{"n_experts": 32, "d_expert": 64, "router_score": "softmax", "router_noise": 0.1, "init_std_router": 0.0306, "lr_router": 0.00137, "vocab_size": 16384, "lr": 0.00116, "batch_tokens": 65536, "seq_len": 512, "steps": 5735, "dataset": "wikipedia_en"}
Below are experts of layer 2 (counted from 0) of a mixture-of-experts language model. Rows are named router (the router's row for the expert), gate (a neuron's input weights, with its number), up (a neuron's input weights, with its number) and show model dimensions 192-287. Each number is 128 + 32 x the weight over its row's rms, rounded and kept within 0 to 255.
After each expert's rows: "gets" lists some tokens that make up at least twice as much of what it gets as of all text. This comes from a sample of Wikipedia text that the model never trained on. Tokens count by the router's weight.

# expert 14
router [ 80 132  85  93 127 162  97  91 119 180 108 114 103 125 125  84 154 142 109  92  89  94 122 123 122 155 136 176 167 111 175 119 155  90 114  60  68 113 152 121  70  81 117  67 144 104 179 110 124 108 139 115 117 106 128  93 148 114 176 126 127 153 137 169 202 154  68  86  93 156  93 184 113 133 163 126 159 146  75 128 171 123 107 124  74 144  87 159 119 130 111  79 133 108 178 109]
gate0 [123 100 141 150 137 141  67 111 209 141  79 112 116 163 163 145  75 133 181 110  79 160 120 178 129 167  96 128 140 106 163 138  85 183 170 111 171 104 187 119 158 161 102 137 118 108 121  76 158 123 162  93 147 157 114 131 165 123  96 116 146 119 171 153 147 143 158  43 147 129 136 137 140 130 143 131 151 155 147  84  83 146 106  97  98 115 136  93 123 115 110  99 186 111 109 133]
up0 [121 125 103 162  76 164  88 126 104 108 124 111 189 136 124 196 131 150 147 156 104 116 178  94 157 129  99 107 125 120 174  95 125 124 152 146 130  60 129 167 147 109 145 161 150 145 123 103  20 174 131 115 170 220 138 100 185 141  96 166 161 137 116 180 114 206 125 109 153  76 129  72 109 124 129 157  55 100 166 188 188 184 137 142 114 147 156 151 155 116  99 159 124 167 125 121]
gate1 [122  97 136 156 130 160 114 100 145 147 138  64 149  82 114  74  66 123 100 148 135 148 132 151 103  72 125 137  91 142 164 117 114 103 192 116  92 138 144  85 109 157  73 102 100 137 119 163 164  86 140  99  72  99 129 107 114  97  86 190 115 143 142 151 124 153 145 159 151  86 142 151 128 165 102 149 124 169 102 137 160 153 149 106  73 150 193 134 131 131 139 162 141 103  98 146]
up1 [100 134 137  95 164 107 143 115 169 143  95 145  99  68 100 122 140 148 125 142  38 133 202 124 180 119  68 112 152  25 144 191 134  74 148 102 118 160 127 100 121 109  91  77  87 189 130 134 117 105 130 143 160 114  96 169  77 159 124 169 164 124 132 143  82 133 119 128  91  91 129  89 153  91 209 126 137 116 139  78  94 145 131 104 146 140 162 163 138 149 117 118 148 118 145 104]
gets: ", ", "-", "- ", ".", "b", "; "

# expert 17
router [ 50 122 119  79 129 112  71  89 121 134 113 178 102  71 115 121 150 133  71 166 107 116 103 144 162 146 129 153 138 170  80 117 105 131 156 117  75 111 116 129 122  79  83  38 138 131 166 121 155  96 151 107 132 111 125 104 141  89 114 174 129 151 116 145 143 144  79 110  98  82 111 130 118 110 102 108 170 121 128  97 168 146 147 128  85 197 126 165 132 119 174 136 176 132 179 104]
gate0 [131 138 145 141 105 158 110 139  95 101 141 180  99 112 165 110  84 173 167 151 129 201 109 105 138 160 172 148 135 100 132 145 122 152 126 104  99 113 129  86 124  76 119 106 144 104 125  94 119 177 115 223 126 116 152 153 117 161 191  80 201  46  70 131 131  71  79 114 165  97 128 141 141 116  91 152 102 170 112 109 128 152  96 150 148 171 138  97 110 116 154 108 179  56 101 151]
up0 [122 133 125 117 183 174 183 165 130  80 125 108 159 109 148 144 126  99 109 169 161 166 153 125 116 143 106 151 158  87  24  89  96 105 109 114 116 131 187 137 115 105 146 161  76  79 108 154 103 135 135 191  94  90  54  61 148 149 127 154 122 113 130 110 116 103 120 126 127 150 115 149 188 173 109  98 173 122 181 194 129 168  55 148 131 182 136 174 192  94 117 128 106 145  98  94]
gate1 [112 164 124 122 125 124 164 111 130  72 117 120  86 124 121 171 132  99 115 120 173 165  82  71 134 170 172 117 112 109 148 127 150  97 131 158 167 130 183 100 132  68 127 141 109 149 174 128 172 159  87 144 152 150  55 176 143 171 167 163 104 142  96 139  84 124 111 164  63 128 140 107 111 123 129 109 112 127  93 114 143 108 159  82 131  87 158 123 133 109 152 174 155 132 136 163]
up1 [166 127 172 182 101 121 134 145 126 135 131 117 129 124 137 145 104 114 134  88 151 176  92  74 129  81 136  95  71 171  37 166 107 105 132 157 125 100  48 130 108  94 115 174 107  47  71 158 201 158 125 173 132 210 172 122 150  82 144 122 152 127 141 133 115  72 133 157  67 126  94 123 118  72 152 216 138 131 138 129 140 160 122  66 173 130 108 131 101 161 146 133  85 155  95 167]
gets: "| ", ".", "(", "\" ", "3", "1"

# expert 3
router [ 78 132 103  94 138  97 123 101 160 168 114 124 116 147 134 101 148 136 152  74 104  99 152 161 166 156 157 162  86 124  96 104 168  95 160  96 100 121 105 173 121 117 105  74 125 114 168  97 100 132 157 113 146 118  95 121 167  62 143 124  75 150  97 173 174 129 120 127  89 102 100 173 137 119  98 120 133 114 121 155 114 110 171 158  87 173 113 206  99 126 186  96 162 116 161 146]
gate0 [116 153 152 101 179 176 113 172 122  95 102 158 103  88 131  65 136 116  94 126 136 132  97  94 164 145 150 160 164 127 160 108 157 143 140 158 160 111 142 145 116  94 133 111 185  77 159 119  97 110  94 145 120  87 148 134  93 131 166 113 168 145  81 135 108 126 136 129 151  89 171 110 130 137  60 124 130 172 157 181 166 143 152  92 112 128 101 123 185 136 103  98 132  94 197  89]
up0 [173 171 149 129 133  88 113 161 119  72 158 166 150 147 145 142 182  74 116 135 119 104  81  70 164  91 116 155 122 146 159 118 100 146 110 162 111 104  93 168 134 141 164 120 136 101 112 149 130 100 112 133 113 143 188 125 156 172 145  97 187  37 130 171 155  49 111 152 190 105 138 194 178 127 124 166  51 141 148  98 156 133  67 118  86 106  96 109 153  93 127 100 169  86 127  84]
gate1 [ 83 105 145 126  77 109 112 123 189 144 115  99  76 134 186 153  80 141  71 109 161 117 145  88 201 151 144 108  90 120 116 181 147 155 113 142 146 109 173  95 185 118  52 126 155  89 193  95 132 132 135 172 152  87 121  77 105  86 125 136 131 132 152 173 147 156 160 110 137 121  55 125 115 151 178 181 113 173 129  76 147 133 152 123  96 110  94 186 143 132  77 147  89 137 136 138]
up1 [148  82 148 129  79 122 127 124 104 119 134 183 130 151 141 100  96 171 176  98 152 167 111 130 143 122 135 122  83 172 145 171 119 118 116  73 152 171 139 154 154 140 149 135 128 151 105 137 106 154  62 149 114 156 146 102  80  96 119  71  50  94 129 162 178 148 101 141 197 116 107 147 142  96 117 155 135 156 143 123 116 108 121 172 145 119 134  87  89 148 122 129 158 180 179 168]
gets: ", ", "and ", "\n", ". ", "(", ": "

# expert 20
router [104 152  90 101 137 132  70 116 122 149  96 167 117 109 143 111 117 142 133 113 132 102 113 112 135 140 156 140 151 111 114 137 138  73 139 124  99 138 113 118 130  95  96  99 115 134 185  80 126 117 132 158 128 137 123 102 109 117 162 124 107 143 148 180 139 115 117 106 142  91  52 145  95  90 115 119 192 134 154 107 145 165 114 164  88 171  87 189 173 115 158 136 191 117 186 123]
gate3 [ 59 173 130 166 157 202 178 129 117 130 134 142  75 166 102 151 108 135 167 141 128 110 158 109 106 198 109 104  93 145 144 145 128 112 134 127 111 106 162  96 143 203 125 162 100 113 234 118  88 122 131 100  84 147  67 144 168  91 158 154  86 118 111 158 137 102 149 152 110 173 104 149 116 133 125 173  82 111 117 104 180  96 148 121 163 102  78 101 127 173  88 140 146 180 153  77]
up3 [ 97 148  99 120 182  71 161 151  93 112 159 155 131 141  89  86 137 117 104 133 156  84  94  95 152 126 151 152  95 131 110 134 138 182 150 162 217 134 149 167 112 134 129 142 180 125 199 153  87  93 134 190 134 108 101 202 120  97 142  73 111  82  76 183 114 111  93 187 111 115 150 157 104 134 134 150 110 134  70  92 113 124 117  90  86  98  92 125 111  80 147 110 137 103 133 108]
gate4 [ 96 158 176  93 106  65 121 104  85 139  93 183 112 132  80 142 123 106  99 130 105 131  70 116 110 105 158 111 114 104 121  99  85 132 124 108 104 157 150 137 100 100 160 122  85 106 119  45 114 171  87 112  97 136 115 136 160 130 112 105  77 117  93 115 137  88 131  92 133  97 124 127 109 132 114  82 109 153 161 103 158  97 117 119 106 133 122 107 134 114 121 148 126 110 107  91]
up4 [ 87  86 157 112 131  65 173 170  98 138 151 142  99 144 141  95 116  90 144 145 158  89 151 115  93 119 101  81  67 139 113 128 113 105 124 120 128  63 103 156 100 137 128 134 165 162 151 162 106 128 108  80 143  37 143 143 106 127 112 131 166  93  81 130 150 115 116 166 162 136 131 147 141 165 129 106  88 133 179 144 103 103 178 113 152 145  98 131  89 117 117 134 135 157 103 144]
gets: ", ", "of ", "s ", "the ", " ", "in "

# expert 6
router [ 60 145  83 104 109 135 129 116 130 131 116 153 118 140 112  88 172 118 105 100 109  92 161 112 170 115 136 125 128 136 120 126 152  94 140 134 106 144 115 136 123  65  62 129 155 107 144  94 106 103 166 119 130 132 127  85 178 100 167 124 129 138 142 160 167 143 134  79  85 128  62 117 112 106 143 154 169 111  90  81 138 116 172 129  87 176  84 214 122 106 139 143 151 130 163 109]
gate3 [167 145 153 171 146  81 160 109 156  62 152 175 120 134 130  89 103 161 147 117 121 101 119 141 138 137 128 131  67 152 184 130  67  92 144 178 185 149 147 133 149 117 139 114 143 142  96 104 131 157 123  79 139 170  94  31 178  63 149  88 137 141 137 106 125  60  68 138 177 148  84 100 162  91  66 129 135  83  84  78 139 107 139 114  77 122  76  91 122  62 120 140 142 130 136 108]
up3 [149  98 203 128 193 115 134 154 149 155 150  99  26 136 151 157 153 135 117  57  87 157 125  95  60 159  69  66  76  97 132 125 128 121 146 108 135 107 116 148 141 165 165 149 131 121 113 125 207 164 150 106  59 160 134 142 122 171  78 150 130 118 136  98 120 107  98 113 154 101 108 124  84  96 120 127 132 145  59 116 116 127 124 170 154 106  80 102 100 143 128 180  85 111 145 118]
gate4 [126 155 121 126  72 146 134 117 178 134 104 120 131 100 142 174 111  99 133 138 129   8 145 135 151  90 173  97 135 105  84 106 169  73 132 104 130 107 114 128 136 114  88 154 100 136 170 191 155 132 152 141 130 106 100 127 136 128 108 160 105  83 116 101 164  86 120  65 148  86 102 147 138 130  90 200  97 153 181  92 210  82  96 155  77 162 129  77 189  64 161 186 133 124 110 129]
up4 [141 130  96 172 128 113 128  62 105 112 144 139 103  77 137 123 112 143 168 164 139  81 148 149  70 132 145  85 141 189 106 119 130 120  85 129 160 157 104  88 144 181 100 127 121 121 102 129 106 117 160  58 128 168  92 135 129 121 139 155  78 103 148  85 146 135 143 124 114  89 108 113 137 146  96  91  83 134 132 154 144 156 118 158 134  86  80 139 119 180 172 145 133 138  84 135]
gets: "to ", "in ", "as ", "for ", "on ", "not "

# expert 16
router [ 56 157  76 114 107 111  97 113 138 142  85 162 116 131 120 108 126 114 127  95 138 118 126 128 169 160 147 148 119 139 121 103 197  68 114 114 121 139 106 151 181  89  87  91 160 129 168 141 101  86 176 117 164 136 141 130 116  99 146 140  77 157 142 189 175 128 121  92 124 111  84 134 123 115 151 129 166 187  84 112 172 147 162 148  97 110  89 146 114 124 151 116 165 102 148 114]
gate3 [ 94 113 130 126 160 133 154  95  93  90 186  96 170 170 149 115 210 134 111 124 145  99 192 187  94 148 130 122 115  98 101 126 148 168 177 166 130  77 157 132 146 196 144 141 125 137 155 133 129 130 154 163  94 166 128  65 112  80 107 170  64 120 151 135 173 157 132  63 110 163 123 149 101 119 195 114 100 120 130 109 121 115  53 137 157 139 128 134 154 191 137 114 134 109 111 104]
up3 [ 64  84 205 169 106 102  88  86 138 183 126 167  83 127 174 115 108 137 129 115 139 135 193 110 143 102 163 135 153 132 175 158 100 167 131 124 156 145 158 119 156 113 139 140  64 130 106 148 121 116 114 125  99 125 151  71 162 137  86 128 161 131 157 155 135 135 117 104 144 138 131 136 122 147 140  87 145 161 143 103 116 126 131  82 107  66  84  99  84 113 139 167 189 115 172 155]
gate4 [126 152 132 121 164 107 140 162 127 117 154 110  89 112 144  98  96 115  87 110 139 163 102  82 147 107 117  96 108 172 155 134 132 170  49 118 173 120 136  85 152 169 162 150 153  82  93  95 165 179  76 109 115 183 108  59 182 117 104 142 115 182  69 213 138 132 151  83 126 101 170 158  90 171 111 145 159  86 113  96 142 164  93 168 179 168 157  85 188  60 156 112  64  82 146 171]
up4 [ 61  97 141 167 147  79 117  88 122 186  89 171 101 113 138 129 121  92 123  81  97 116  96 157 116 186 128 173  97 151 110 125 154 189 130 115 127 110 144 136 130 142 111  92 124 136 111 166 100 128 160 142 159 152 132 136 107 107 111 159  77 137 109  59  72 135 125  63 128  63 107 100 148  79 123 156 125 104 131 172 144 131 173 143 152 110 123 135 104 133 161 142 126 100  98 160]
gets: "the ", "that ", "of ", "one ", "th ", "1 "